Experts of a small language model.
Experts: 48 experts in each of 7 layers, 192 SwiGLU neurons an expert, 2 picks a token, a softmax router.
Below are experts of layer 9 (counted from 0) of a mixture-of-experts language model. Rows are named gate (a neuron's input weights, with its number), up (a neuron's input weights, with its number) and show model dimensions 320-383. Each number is 128 + 32 x the weight over its row's rms, rounded and kept within 0 to 255. Numbers have three digits each.
Before each expert's rows: "comes after" lists some tokens at least twice as common just before its tokens as in all text. This comes from a sample of Wikipedia text that the model never trained on. Tokens count by the router's weight.

# expert 9
comes after: " the", " (", ",", "-", " in", ":"
gate0:099129106120132104123127179096110136072147159149132121098108142140184070129176150113106165169116144120118118115139187105162110143141082180184075155151200148183140078163119075105121148113144133
up0:176125093155135108169105096074102195140163120172114094102106086144114149093117102145142083139173143127058127161166075106129124136151159130044150137128078043069108126118071082125143164083166101
gate1:105153137099125121072110084117119041130126105138101109143123087106094098181155113127108130144076101133088124082120157169106141108139124126116150094162150178061132138182090125146157121124095174
up1:164139074156147025102089179107153173092091190100107098093133135182197169161147110178072137105185100166041202111153131108201115083124092159178103176069091080116119147108087146187093145201155099
gate2:090112153156137145111205123171129139138204138093100124136137130063196181232154166184233139201100154136122091141155125156125163120099159080146138117141144092164162131154133070109145142066105099
up2:096107153141101111140100151129137190186093136130138186144141154119089137086188149104090141126161166140069157110125146140166101118128120092096204161085139123100167116092153142097165081176082155
gate3:175108138111140113161043166170146131115169098115140110079111121120120128129166133142179144121163073106120117126092134103120090149089163111081171134129183094134126153056112210109123158126121155
up3:150131148081114110105147137103087193154133126051178128175157104132133155120136164195093145117164164123176099131124067065145183118180142132133189092127173120123140099146145144123165160121117131
gate4:130110144117119053139158130141118118125092098123144049135118077133105199132117121190153138152128134128144161141209113095090191090151132109177128109182188170139112167090137132105115146154116132
up4:173132147194122124110109065153095153206117182157115158080113119111168110137106138111128111154123102092115131127074186157152203150136093164149109153161173085107141085117125118131119109168096128
gate5:115152126132126144165069155136141105138108134073150129116106121133118115167098097129098120123110104100099144219164110105156141140130083135148132116133139196121104192164108117140087114102111138
up5:130163086062143138118145144109104105114127133141145103157062129126164145159120181093146094146124125138176115161077134138112150119159110071085131129126159150172139108109062130145134062168110133
gate6:166065152092153129177128113142138155092140138074127131134130073114138145116118136114133147074131102100125190114155156093077138117115163138146123162147147102095114132075095139147153137081127165
up6:102138086144108137078115127125190157121185110115126142210109080083147182159142144117124143126115151175121131154100110098132112166162140101158103137148108129103087165087103177126119174137118097

# expert 11
comes after: " |", " 1", " 0", " 3", " 2", "  "
gate0:095103157167111073180150155158129166101104108113100130145133108128131145177165138122133179150153106110148122112128162095119047123186115088143137135109097157171160062121076081197143130162175077
up0:138137117111179164170113113207139110118048089144158159080133119121089147066055126136115082144122153162107150121151132090140121109109127127138123135100069092071141119124057106145114151142076095
gate1:145159156156168118109123103111147131127109116090091108109154066101090115165137131148116126099108122121104099123204154182114156109113127131088110122132066168153148114112117135130121116083156131
up1:114143075087098171130127098126135103122139136201104106119152150153115123133124113056137135137181075127086153119074102097143152136138124056113153114171117120055105165123109132128111156137099124
gate2:152108116110129118107139115116082125083146104081150135134124164127084134121103103113070165133124114146173164126112105143097102129094179159141079160105163162171165104120149152176145157112188123
up2:142145119156090132082097121107046112119130135187098132101126163144117134188132133146108167116133138176083111147102120117089153121214150094092135135161128155138096078146131146123104138165138128
gate3:123076108144141077041111184132074107108190106115079196100135081112124149097095050110037121108149085129137119105151093143095106083105175146145110105077105105063191153118144151091132119142155138
up3:093196125150144116128177137164167089098161142170064178135098110103155100154096160114131104100143112185135112134089128169105162128172099151112112092066123150060146163110161089195138057166118123
gate4:132122109149189149104093139093135075116114135163116235166089151106074167139133136085134111125175084074111127104166116191103101132146138123149147147138081137116079114106124107157098097079140191
up4:175151156129099171097132147132133097125148061062158117104173162091105098156106135144158137139146133132159165203114116080156186106161110152118133175123190078152149041111192115108089111142167129
gate5:143121135137126111158132142092153102142124143120140141148147095132125149174063072057099123105156178166194151086098071085120079177158160086140141105080158063119130138115137130102097107134133117
up5:129124108150154145158091112130153143139144142091123129142143122149101115157110136111166158141116152148169075117121143117131125106132102122112161133128088113098077094107078144101163153141162117
gate6:165155145116184084137173114116077152085081161148101121101053108149140113092114056147116149093134138186150134142115135191191153124104135129091160103102096132142137134149146049052132113174167129
up6:077146172103136156147151123094127174077091098120104113161133139109113100204145116085090112150125099125106130094144151156125120111163145162144205101136147132153142084160199128182156094120163142

# expert 42
comes after: " the", " a", " and", " an", " The", " their"
gate0:108152144138081123128087139155129127103172105120085105159114155085125116131086107163080125093114121119154158090130096122164114028134144160121131066093112151125094084091079143127089141084137122
up0:108132095140114147124118136127171166124144156091129185119163165117107081116178078152083199149129148172109121184185101118110188131089076119070152054117148117104121173173160123156115162118079099
gate1:126106120162143106147088119171112152054146100152167112118137160126068139099127139160121110121086125163120114118129090110161137102137157165070128162114082140128127170135094071165192133087155178
up1:180110123165136102076146191073124169120124184110162083112178196075157160120140124151122077095153094143174085172174147159110124112096108114144079110133079151062082146145137133129161119131138119
gate2:128080135106083105116077176125139139124160159160096121096169191133085168148090131090092123127087053142113094114197137099141172087182182146117087087165145122173155126112124122083151168174122098
up2:067141116148122102116091156110132114117162106143135150070040128147118150183154088122112117179073097153145134149140145135146125124075143138133106075177073160087112206105164134134100176106076178
gate3:144109132168129090159093131160131145190140127145051110132167076130147135128124080116124123091166090130168127156127108120138093106181151096110145130163080128139126143101125157179179180188150111
up3:124147111075141103093128139143101209131190111106138150142053085172168140091094112091125172156084147146132141135135143104088131097135139150167084163143107194108114144155178153119124124164127114
gate4:112097096149109141154110088103163148078108100131123110206117155142159146087134138174130163095148141131106207087095053174152121121059192123120128160169111104141114160084167098153107121129132130
up4:095107171184132159173138140144107139134090078181133152070164139109201151126146161180085094129135119149141183154107191092119109119141091090148128129140138138130094118177106144198127105156060136
gate5:156128127186050100154102134144163083175105082148100138135133155111164143143116117093197107124148075150126101103134081149162104183124175145130164100098133156078092173102112171078158125158153156
up5:112164167138062129186241157109117111183098065090167105130166163129053129137066100132166166136113106136127165149169128058161043119196132149167121126091075141137124104097120120071086154114076149
gate6:176135082119129148142068179152116130086141110147125172219142114180153116108085207128066121152153137129102081157181133135117144092120115182085165117088130129145111143119150138186054117152184147
up6:121108125118155174094105133088131102096148108138127103071111103155157120185123135116079120130088061211204102088098093197134107090130068176105140152165141086190145096105146137097129094149143179

# expert 12
comes after: " a", " the", " of", " for", " with", " and"
gate0:123117124164173168096200153088116104158126119111146109111151139127178147125151058152121113074144116109138070106090166171154166131142176154073082130101127091128133098156174082203130062111103123
up0:132100115129123069160062147121104148099121091133116116129067129144125137078128138115108121179118181154145127150081096148128174106134095112072108131119113114175122156110215129133160140127134133
gate1:112075168079104176122203133194098120149154076159100125125186112113107175192128163109091065167095119104121108111127103110142142124128155162137132114084133122139147144038073170139076086091116132
up1:169057109158135130137144129095145078091175114117181117118131111096124092087121156132091100148109155118138110082129119116133095088184120153118210236151168093117154098157142133125138098090167086
gate2:105113109148149157089162087113157081100152146145165098219108115159083157095093143120121176183088153116074206151165145159088085140169181144126118137100178110109178058104186112112112144112162111
up2:122184198132182145120113175085126095113125088131149169133062113120129170143178109117152130114099097084082106148179138078112087128087129105074073157103142148086131119208135136083091159142151178
gate3:180161171061156090182136148174114179134149182151144083073085080172129114082146094104066058147111153099099125159120104065141186132100129080127151144139175129131070114103096111139162127129135143
up3:142066156043147124130078137072182124133198078120129137168129136142144190111124143177140154165139145132144107133210157096133122099091133127126103104121156109111072091098132143117134145135089123
gate4:152115075157135113128177147129138121139118105158072132133119120116094129118128158103127128168169187121109103171115177160105137102107186130111163133096142113095195130134052108198107124110121083
up4:085136193181066163103102150153166141192140112139157123108114111139111137140139144134122190117125132095151134164104162124126150129137138083144113116141105137143154118155171127091182188146138114
gate5:165178094167134149176135197099133129161103106116166123118142127141116122173158168059190167109085074184146136168112148132128102085127070167112187131133138174130148057107124104151150116136126040
up5:147133131141108174121120147159135120107160058150164101107144157089147145121136083138137111136172145123166120052112092193108057118145094119137093069100134100166095138120132128128124125104165139
gate6:132108121142171144111088110092151137119134115122102105186201072086127085125148127184117128085136119144189102097156069109116112163140151075067177123121111135097079104061096198098109162100134075
up6:091156168106137170116124146117168190135172129112175153114053133101096141204010061144134149165161136063175153152168125112106223167125145159192138120139134144123116129139180138135110107142094116

# expert 31
comes after: "=", "\n\n", ".", " =", ")", " information"
gate0:115136140132122114114170106124115129150113167137094142093101133143165169161165116130128152150118110094120123129214096145068146115069136134161114126112120124173148156143157115171168134135141105
up0:128132136145096162123086150129156114115078127134101136119087094113109147161157132078156216131168084184099161128137082126113133140144156126122095158091149157102155129109156141150105117136137089
gate1:100144105105131148063184127112118132125111128109126111102188060132061108159124095119091110129119105100090122117123107169101126158177146146141089071133092166165130118105160118127096111133157149
up1:130194054101143071089122108139097119120104177132123116103152091064120166110120100105165061116115150186101109114119165124115120055083172115117177102096081193067118142111107105056147117035104137
gate2:105164148118081098140123135165126144115136113222177173122132155132123116138105159091094125126101181124143095129080106133129099115133118116138084093066128175111121152159142098115153089093127153
up2:143124122123102155119086099108093150113081096162108074129067170173146101148116110123140176135089132150131176099108077123165063096096133058172112167079131133122153157081101148113146059121088088
gate3:113129096070073165087140116147113107109146114081146081130120129137127099123144155183135131149169113108108117139168103089108126142124140196172154125113158146112130166108153176119134095111071126
up3:145116103124171191086191145112160108142135122113090181121132148138153140135073169124136094104210123117186082083158169078123102109104153126120127162153108172101118146226182089179146118159207057
gate4:081114123145121136123144188136137155084116088118117135086165059108131203131097142169139149138112168138096141110145151177124152136079121135152126119105117131084095119154124135129140152178170129
up4:169108114133090053146203114190138137146128145123117143168108093157110113054068151133141104152128137102093195161142116069083127129098138139117111120161136092165128108148103104126107119154135109
gate5:106123124128084099169126166133092131089117052133088146149150068105111151085180142123131062156141137122105179206145142130105152143129073137210098204120142144058069096142151100156170120099171143
up5:168122101168127082139173153148101123123113174121132103149149138183115105132152106126115127125106142177105178077162090184201146174109115135145156170118140139157085118111096104127152187099113158
gate6:122162068142122129160138088113130190118129117126124083061095133146143104117099133140140115132140121173120187082064135129086192094110128119085142134137172125179097118116089118121133194180125137
up6:128154158147135133167131125116143117180128112165139108156084118156169157093165153131173115160141126089132151113130100127157138129137163154167133046097110118095092083178110105140110093035092104

# expert 29
comes after: " of", " in", " the", "'", " at", " to"
gate0:140122148122161125165147203140100087144101142141101090159124100151123148062130044153136114201131069181112095214119110114121090112129116116193127141090109152148100089083137105114105132113112095
up0:114063135101160113122158176152137103130183076133111112107131105155117106154101156061173112119152104163126092137147177161125098115118118172155117131081108124146105117041141134143120116113087146
gate1:083121155138144142132079131143208108110117131088139124126083155168204111109106157101118144122142077109127098119172142129128175125201155145158155153109148087136117147172165128150115129186094095
up1:127113067141110138139115091101143113160131170184050176140066077062151141122123096196101089139126142140132150045135163165081113110153170104136135161140161136113159102103088137141157141102107078
gate2:149140092134098046115083068122146167174117141059118069161116147117099140100093159137148116061194163149139091071127062144168117157147153126122152116114045059133104116112110116113174115087170089
up2:107152049109106056181128137087137160099092110146102149142160121109154106090158158121108140152135173086137095080119143100122116114141166169130130120115148148128142141126157131173120108133181093
gate3:090119127132153138103118075104140135128114120109100096138102137151148115158131156104116137149150114150129121107118146089179119138063133162184083178062148154116107092117116121112173097122074134
up3:143062142127133152117120152125111174161141112131123100127106094080089050097151085140126160124139105149122111142158158094139137197050166107205150092132152183092153135091158081099100160129120163
gate4:150128109176112119056138164140089132124148149177155090142144146157138117131110088134088098078111144111129129121229119068211124082080115143146142066138129116144147091147156167148120132108154142
up4:122162104150105124046131170130148135110138122147101125121184175090083135143111133104153134121120113125137142094167200189108056112150136178130124177155105121073154108125169171134105118167172133
gate5:124095175119147116154126113137136111162207124074159164090154152109120055163108147174053098138098115074086111139094123121154134089176058139150137160093163108130142117089127154170131113118155134
up5:118092127145195126140122130138145142141107082128114140116141116138134178165102115154067099159041112122165167166119133067120098156129111139091094082091079170180137125178192121123107178124105091
gate6:074124140120092159165129148120097145131145105187097138153136172117113095123108154160106145131118119165033121165099147137109154145147209165153113186131165099141186153152140167136111141123097151
up6:165142096178068136109143130116135146123126136109165134112164138112165084152142136119158114148229114113111147140151089121133130064123178141088147142104145100134151151086117077106119106122103135

# expert 7
comes after: " the", " a", " and", " \"", " an", " The"
gate0:064087087104140098185107066130144122148174078135096128179138155087181089116102129143131084175112129159114115061083121073136132131123140156093105131101203148110120183176095117113108076137124066
up0:178130120093156147136107094132089110109110057118139125090092148173084131172155127132121082136112181125138121140182147143180136099128088143138161122122132139072164133147161121179136091138083075
gate1:125120092195173128139143124111137145129129154058119126106152144159130102147184110116141094088136111096129050147153129159072117179147130172140135122091144144135195143084130199173120127129113118
up1:072136109171182145135118173126114132105056060138127109149108086088182092084125168135150084135098104186169164220135168138065077118089135143194101162181153110063121129096091152101102115128120093
gate2:138153117115137174086105114106182104118132137185087160114112121109120154164095196150185153100162127193099142077141184136187105130072149191135144091130149177153190155127168151141172114131158113
up2:122200087140145164113126128105161208138130152122129158137141151138106157143148137116110156130145070073116096139109096154127114107145146146103156132102120149114185155084071072102182152121140106
gate3:139148134135051120098132146084131111162079146151096100132117143081123133148145149134132111112154124110140124102108094079173139131141115153133132104154131137133053129058138071159138143144158100
up3:090117151118143100088119108124112051108101081114115132073096107168104110102120150137075083140139117108168208156107133094103151112125092116152142158115121117080172126152148138161158202180114116
gate4:101120117129171132164105169102090066147171122106114119113220089123133100108087107123111088058151123113102104060092070083148148091149108154173114157098126088136151187169155107116152066124144144
up4:081205119178071150159173126104120100167116147204088080142122158105179167052143130143081173099130064109109116182152150112166105136086115096139104097135123119072170135114154159133158182098122065
gate5:155119140130148163212053162081124131192099153134097182141115095081117118175173148100120108117123109111061063125135151178139046147190150015136141170171093134143079072148079146090156187181127125
up5:105149121111136087082091117062133121111176174155095103100158054144190141091160121162164134170116110113127136162190158123139122133125141197149123119146103160153140127181107139085150128121124160
gate6:160129083145120148137123130109078176111129184118122131147136054096155072136109133131136132119096165139066091067130173139145108073138043145137068085082127147109121078138088143162157121124170135
up6:144104089121139213135160106157151115081138116140133092131130156094140110098106137111080091111153179124135126165097067116202167120105131108164142142181069148141110144098136115099161140167171151

# expert 24
comes after: ",", "s", ")", "\"", " However", "e"
gate0:126130098098091105123129161165105106181120132149136141137148154183183170113128130167161062145130097141138098120139162106135115108096117103122055193118126152147130154105162090114174105096125096
up0:136163061046090057132146169146124102077117165100100108162108047118082061144093100129200096102129146120083154140135120101117162109101189139150139117116138143128103088095079121144143171151174152
gate1:121092140135152133067107108132098079142102121084095115127118095156113131124107102089112113127138168136151091142129129123114172026153125166158126136078131100124121066105128141137089129100085137
up1:109093146050118126137125103088120196150154084140135113147161168128147173218099146112171114125171154158095077093142086121124113098157104205145135042182121123150172114121094106037141103151185154
gate2:068104136161135156101052173193187203154156113141161144195087133115117146158155140148124127174181128154092134094204121140115131139125092170148167110136155087102100121179146137145112070168111136
up2:133121147154148088129138142138120165149149117139154148118118117117155071153151111157160117166202122103064151128172012108152131134123093131138174143157145136111129129101149140101131100116163158
gate3:106134109171127093125154114161166119164116129145133100138143124170134107134106149167193149047065096103158141131161117106083113140122148069106100116147146076136092131067117122104144165131145172
up3:143151126142116092164039073104140174194174225172080122112106150116173080151115169144091121101107164116159163133114127139150161090128115099101137100154176134109118094131109166183083118147117099
gate4:131111113156053145131138160164146109127172142106165155120101105118104122101121108134098154159172145166114138142023101127117155106134101061132119111074129142131199163205128106116140172044116182
up4:139142068101106166068138114171151110133108133154146159107132161142103139199114098136198120135126154100105078128160069098151098150098089122169140112147134153192068087133137152193187116106121136
gate5:121087132106081093132173169132117155147127122134159089175153136157138142174168109080128112127146094160165116184109144143086123081182119118118145177123146158086128156161144081094125130129115084
up5:176129129162121126108108124134111198180157127115117118143148093125065124115117100102143093153099137096120136126122096087146088126149089077174194129140201173173162129130155126216156167129135188
gate6:124149131118130054173089162140093092159090200144083108141155095146102113147158096180125133214120128163110151104158092098159086107144148075127128072102165107199089124143152121116189105132100135
up6:164131120079017089144137154134139141099150159094197149091153152098120169167112135123095146145090153153093132164125106120159104108070094123164106130087133124075184127122129080122119155123173180

# expert 38
comes after: "\n", ")", "  ", "\n ", " by", "\""
gate0:146187148135126126142146108150063175105090136186132118107225096169137113135082096102147146134105129182110142156116081109104135130146118104171154106118131217123120110090156156149157158129142178
up0:078126111166074131148155106059195155129152102148147164153101141122098208114142075138139135171096102076108154102133130102131153099109129087094158109119179105169090086106069090087154129172128152
gate1:170171123086155161119116116195107132102135067166138078080086165139120178149186144113110107139160095149058106167159071140150123179102143133082171144153061160130111086162108168169156151128150075
up1:131098116142061168122132106204132105144181109138130151130136133096126140106157094093105123099109177156147164169128078110108123132140095137174058136130230163116133137086162124114160177175074136
gate2:152139134138165105140135144103127142147136119134129134107135097165104148105139225182131154094099066086112137138128162161131105113151097139127108163217160145119171141119118164130138159116183104
up2:173139125130135122078152110101148064114103101171110147114121107134114142152131104111159074116126185086105170158135118131135187134097118137106075086143206103099114196116152175098105144186109153
gate3:161082175137210145103127135151127078105105126132097083131103094098097102133110132198108170169131156075141161137102162116092154149173164146194094131146092155137112154195112077163159074113156145
up3:109119128139101123143120109087170093105107135054153109163118187111172142137117096091162118108122140140129125117152127128135104108153131078095169163096130157147114057101111145120154138092127146
gate4:114181135105105108112150164155118164158131082136100164111150134146135134154164158137124145185090126142129123124153142150098134089193106138124080129124119095109133125116119117173143130151116091
up4:128141083151186106096141112142105186151143151089142105164056114153093074177129102088133124090158095106099128144088184101137106108123157132205146153178150119081141146123119144184136111115178113
gate5:160161136098114133231096137154162039134138110111093104112101139136104125144179128188129153170112160090100096026132124179160154080144101146126116122160155172146102118080098072096133150112117146
up5:136173115124108155088115133121140105119081163094137122162114093127089138095120087120102176089177036211145081092185172126122127120147120082166163131102123121204081137198123111074150147137126174
gate6:104134117119163137115161202143149097145105163192082140084123140124140062132111108113137209150121095167140152106127117142108131135106139128081108107084194205084152113122091120136125104110154122
up6:198138121127084101101066112125074037161090167077140153148083121154152135145083104105100078124121132176164172176120101124129116162108132153148169106136151099095155171122112133128121068205123185

# expert 36
comes after: " |", "|", ".", ")", "=", "\""
gate0:120182166077155130104079166112102110137138113130086091165165158098162085137082137144127133126136131107122150086168124150117174179125153166126102139108137078188113095110151175131074115218184139
up0:100083131105045143110213129119166127077120144119129115166120101116066113143126128169162112130147135182093088106122079112126153133103143123121150164091141189071137108112091210091143113109132150
gate1:159111086099125081093110095175138100084068135112120123122120185112160100106145150183193098129083082100136143117134121122111119159123083138099104155120111136113172124132152096152134064062174130
up1:172140115156201166110106165175109132152188115172132154151166087097178093111129154114148127099114126140061131042090086086115075125104157141127135140127099120137121117156138128150076176146114176
gate2:162145121199150178123143114090089094128109131147126140122119124124088079144189128146133072166150103124154124141067144149137125166112113121230117079128142146155137132150167159139176147133104181
up2:111137111064092123119106198167130029137131162136106136162139109145118151132070132140115143116135133104125159107115131099126127138128146065086099139128178103164098125091153138137132113141132114
gate3:176114097120133123140142139119119168157145063129080147124135178128134116097175184108161120150111146111091163106081191112111107051144087164132147104160119152145165147182179139082141132148163141
up3:140080143104127075145162127143173134142133156102130115156099115129097086173141159158128160101069131152123072059063176151131168042095109174137141107154143146097128130134130147123115161082130134
gate4:169143097161187121115142101098129145149176105100110091156124142204156158153106131156132116116090122137159120118137160052106113131146099164077125150102146156110150154094096092141120126106137164
up4:145144049093166155087182080122139150157181158117104133112104087116124104106050092111156112149134134205129150107113118128189119137176097166186167098062133194137125133121083168186115181169094119
gate5:071103138110184201107108100115118110108111094138087114131114109149113097189128140159138212099129150156090105163149159144095134135073104133098122103112131102170153160103067238131119130149147144
up5:136108176163150098097178137140121091148119132150160149071096065122145101141191099121141119094155116114093109160103138080101122175141153131087105191176116138064153092134171100182103122160172125
gate6:123223117169103152082093157169081196170134141112108120145133082118097108158147110107125113202125134125158118148121102132108091103147117133149123141126143073189094132213157142104113140120122121
up6:137141172136103135152133111112103142150158128110112135073190105140118077113115087160127123119148147108125107107185123105108136166163103126122069095129172105071134138106083128115063113091108087

# expert 28
comes after: ",", " and", "s", ")", " well", "y"
gate0:105084120168234147116130192114109113086110119089095113158121135174110098149111104147167194100104160121199088137192127130160117132112139175105174122123083130143080146165138156149114121121128138
up0:102177117124154167153157114119152054184156129116111155125105119135130128147155100120152174127228153121096138138141111118126131149131141234146161114176120174177102108138139169147091104099139110
gate1:158111133125067126124123114105140150137144143079120120220100114161114148195109129084127056125169124110086099129129154115134129125166138136133135092171126134118125088141142108139096115089089064
up1:136157108179153093204076118131105097160164162146172122121100146138121093161056149188197122156141119171186159099098130129095222125127139134110144110145151121115180151180137173127127063200112100
gate2:103129126105106127136187156109114107132138140172149170123162077188104128108069127187152114162173082152134115185116139192105139152077127127148113141150153118145185106094211124082138166117121125
up2:130124134170094179125154144122131129144143116096231137161165143119155096059049168148116079151139146078124129141089127069078123154125145058097126171152105168115187171134119097106155138094100130
gate3:129149168084146133114169080123105133125094099135122077092164149168101158108173123080145124085123165161088077137162124141141113141146102126137080153147133120174144105113069126135123152071117122
up3:130116165148099151134098108184108092138157100178132132114124154119102168108084150132162164128148079186095148085161097149141115168150132135111181057161144145115129092153158161152135043089122111
gate4:119120091161180113087165109104118188148118119158146159127109149136155110137171122083124093180157148117133138098132193156136067136155148113157206126083158120130124112176123140120151146141126147
up4:091090128111130100134110119077177099158130146079134151083159134157108134083086137139118115155158163201197080113083130127155134123087076104086119120058119131152191101117115115123137180128149136
gate5:122121053147185136111162169171117144091111152154111166113129090136102158147175200145143148075151087161188129141080080142065055098118091115127075111080137123134166123126121134182133135074125150
up5:105094113120094172131198084099100094120105142108138139156120155146124103164173088166146088087102121113104159125086189160117122177126167102108124130102148097105172174075154155176162105098142109
gate6:088110087118126164159136116111129130142130071128153134128110064140079106082083166120115120144059139144129155111132133124049140102148117136141110176154128157126127110085176147139077140158117113
up6:087135113120119092096140172091153114160138142126139144080148122080090162138078130131090125081146134054141158098122137119112074149119150158072120145158136151094100118095103113153157171155150050

# expert 22
comes after: "\n", "  ", ")", "\n ", "\"", " —"
gate0:157139061096113050112167142106077165152098178124078137147133127175117160088140097047094160146121107107161084149142141147131137094128052115100187081156064087176155069142158119109092162130150052
up0:041121101104177148100134149141068116114157117163135170152134172150089124138124111120100091094120178100159118097110151066138144151206101091108131155068120123124125148120136116126101084159128113
gate1:176158123170079170144082129161134140125146130130176159101160118110078126079067044134147128099126125109175107179111086124132163096141179182113135107145168185155108134081083069126110103151114163
up1:186126095119168130167151116108147108147119129124132175137189132096130183174194107095092101116116155153177128108133152091132137126118100156137095139108108133102163142121077097128125079147130157
gate2:120110153093187148074134201148142078119140144158127076118081140098114137140174104212133140181163161119113150172186139149072154216152114078134088163158115142132082153151144137115122124091101063
up2:108118141106159117096111140145118142134170104157137151153127162142133139148106136138087130118175195157148102139069118156121093106147101142106123165099197122091193137089129140137091104114094116
gate3:143105134150079125148127158123124117109099066195119079049076104121128136130132113132148139162192163106093109110089156133114147146077150164174103117180113103152156123111121152169064146121107149
up3:128103064086127057166149115126086139133221089136133211117118077136172144089197134148123128114103118193120191153161161150166143160164130132079135155082130112095124139089108130111125115133143202
gate4:145122122104083138088113108177130171121133151093175172129092157096141117108142117091120096185129117118112107090185071082059140175139124140190150145143182123104151136131154084199178128117146127
up4:125203146107083096132129124117126114180093165133121077104076153132083112161078134157123139146094126118172141153126068106156123099151224093137139167097134170096085172111141107128096124109077189
gate5:077139107161086154128111123119145088094055135073154112119088138161140161115161083115131160116047106137147132108092122086151125123151147151150163173157135102132170127143108053132113133148135154
up5:114179119133136145152154198063122109134088162167121163116172148073114066131127104141122145110135145119112124117114165142123185107095134148159108158106135163126128119099116066148107077054097157
gate6:091124151097143116141097142187134096180166099149108149120109176157030092131140103110127170153109059128117133121116124082160118127107149078165090088119087096109134102120093109131119085107108144
up6:101137146123058118135154140091128184124153069140117139155113131174159183136083122155100098189111081142152169125164101130099122080125141100151159073137154214087077128115091141114053127121148120

# expert 1
comes after: " was", " is", " were", " are", " be", " been"
gate0:092152144130133150055125107116133113104167194145149118142128107122140136192145150167150200106065175148100162112098135134125142136068130128136050087137154084149056189151154137063171147185177093
up0:123134076052078106156108107090142167119091164099115087109114093150069143111076149092128163116112058117128124128084073122116124095140100163166119148137184077093151123126160172087169147099144178
gate1:090200138180089074099123139093123111132109117144120152170119176135169184073177128139145124101122153139093125112156171097164135077132140142114120100138147153141126125153177092082163040095095164
up1:094115138036061128130083110174122131053082196158126116114088156114179142113102176120127129064123193083098088137151132170116141089182151116116151101110199159131123135154120095075069153118145201
gate2:146188185121152129121113135080140120127174105145140122112175134090138099125162173185116142126144080107100118094160138106121144105157143110160135159198135119113095108099069183136121102139119115
up2:162121165145188146097158149114093080188097173140161122122099124078161111111107137147117067133146135167082131117191138085107117125101160131165117069094118162097122128118111092157108116115156117
gate3:126124110078128110104134153113157061099164175105150117140106113188159101116133160111156146146140083116085128125136154061160145168165127148111107123145149122138149097123120122110154070126101145
up3:136145123083133153111118107177142145147060086099119102104182059174144124136136131208093136144140123136146151116113114117149116087091095068141166182135121106089101152134137123077110165120109171
gate4:140140180183139091167100141183139123125186143182089160122102092134177175096166169182117151107142149132148131125160133170126134160109125177066082119153158083108163089110106102058055129095088146
up4:170197188153182125103099093128155113143138055144182199141146127152186101138109097081105099069146167105178107121152112130092102031138119102130059069098114137118150087150153113112059149129130138
gate5:150155102102105129144128082121129155161146107193154182116114115120122112175086134054154156095118087120079147056121098121118114093122111146076122182139092154182172167115110106168077162125160172
up5:147089145113088086074150181103097155092137081109133170157138133154079131105073140098100085103129147092137110111139098158157097115112107145168186070140132093127108110134074137089192145137156143
gate6:122191139178136070110145087143170136126127141150151134105196148092112143132149102168178094173142153176124139125119140160089123095089095114149073156163137100086109163155072065129145143129102152
up6:151124121179101095151077130126100137094137152097129138141073080117127161129064130165080121176121075105121149127116181160113153175087091146150115166159115143155070132145144172144164132149106122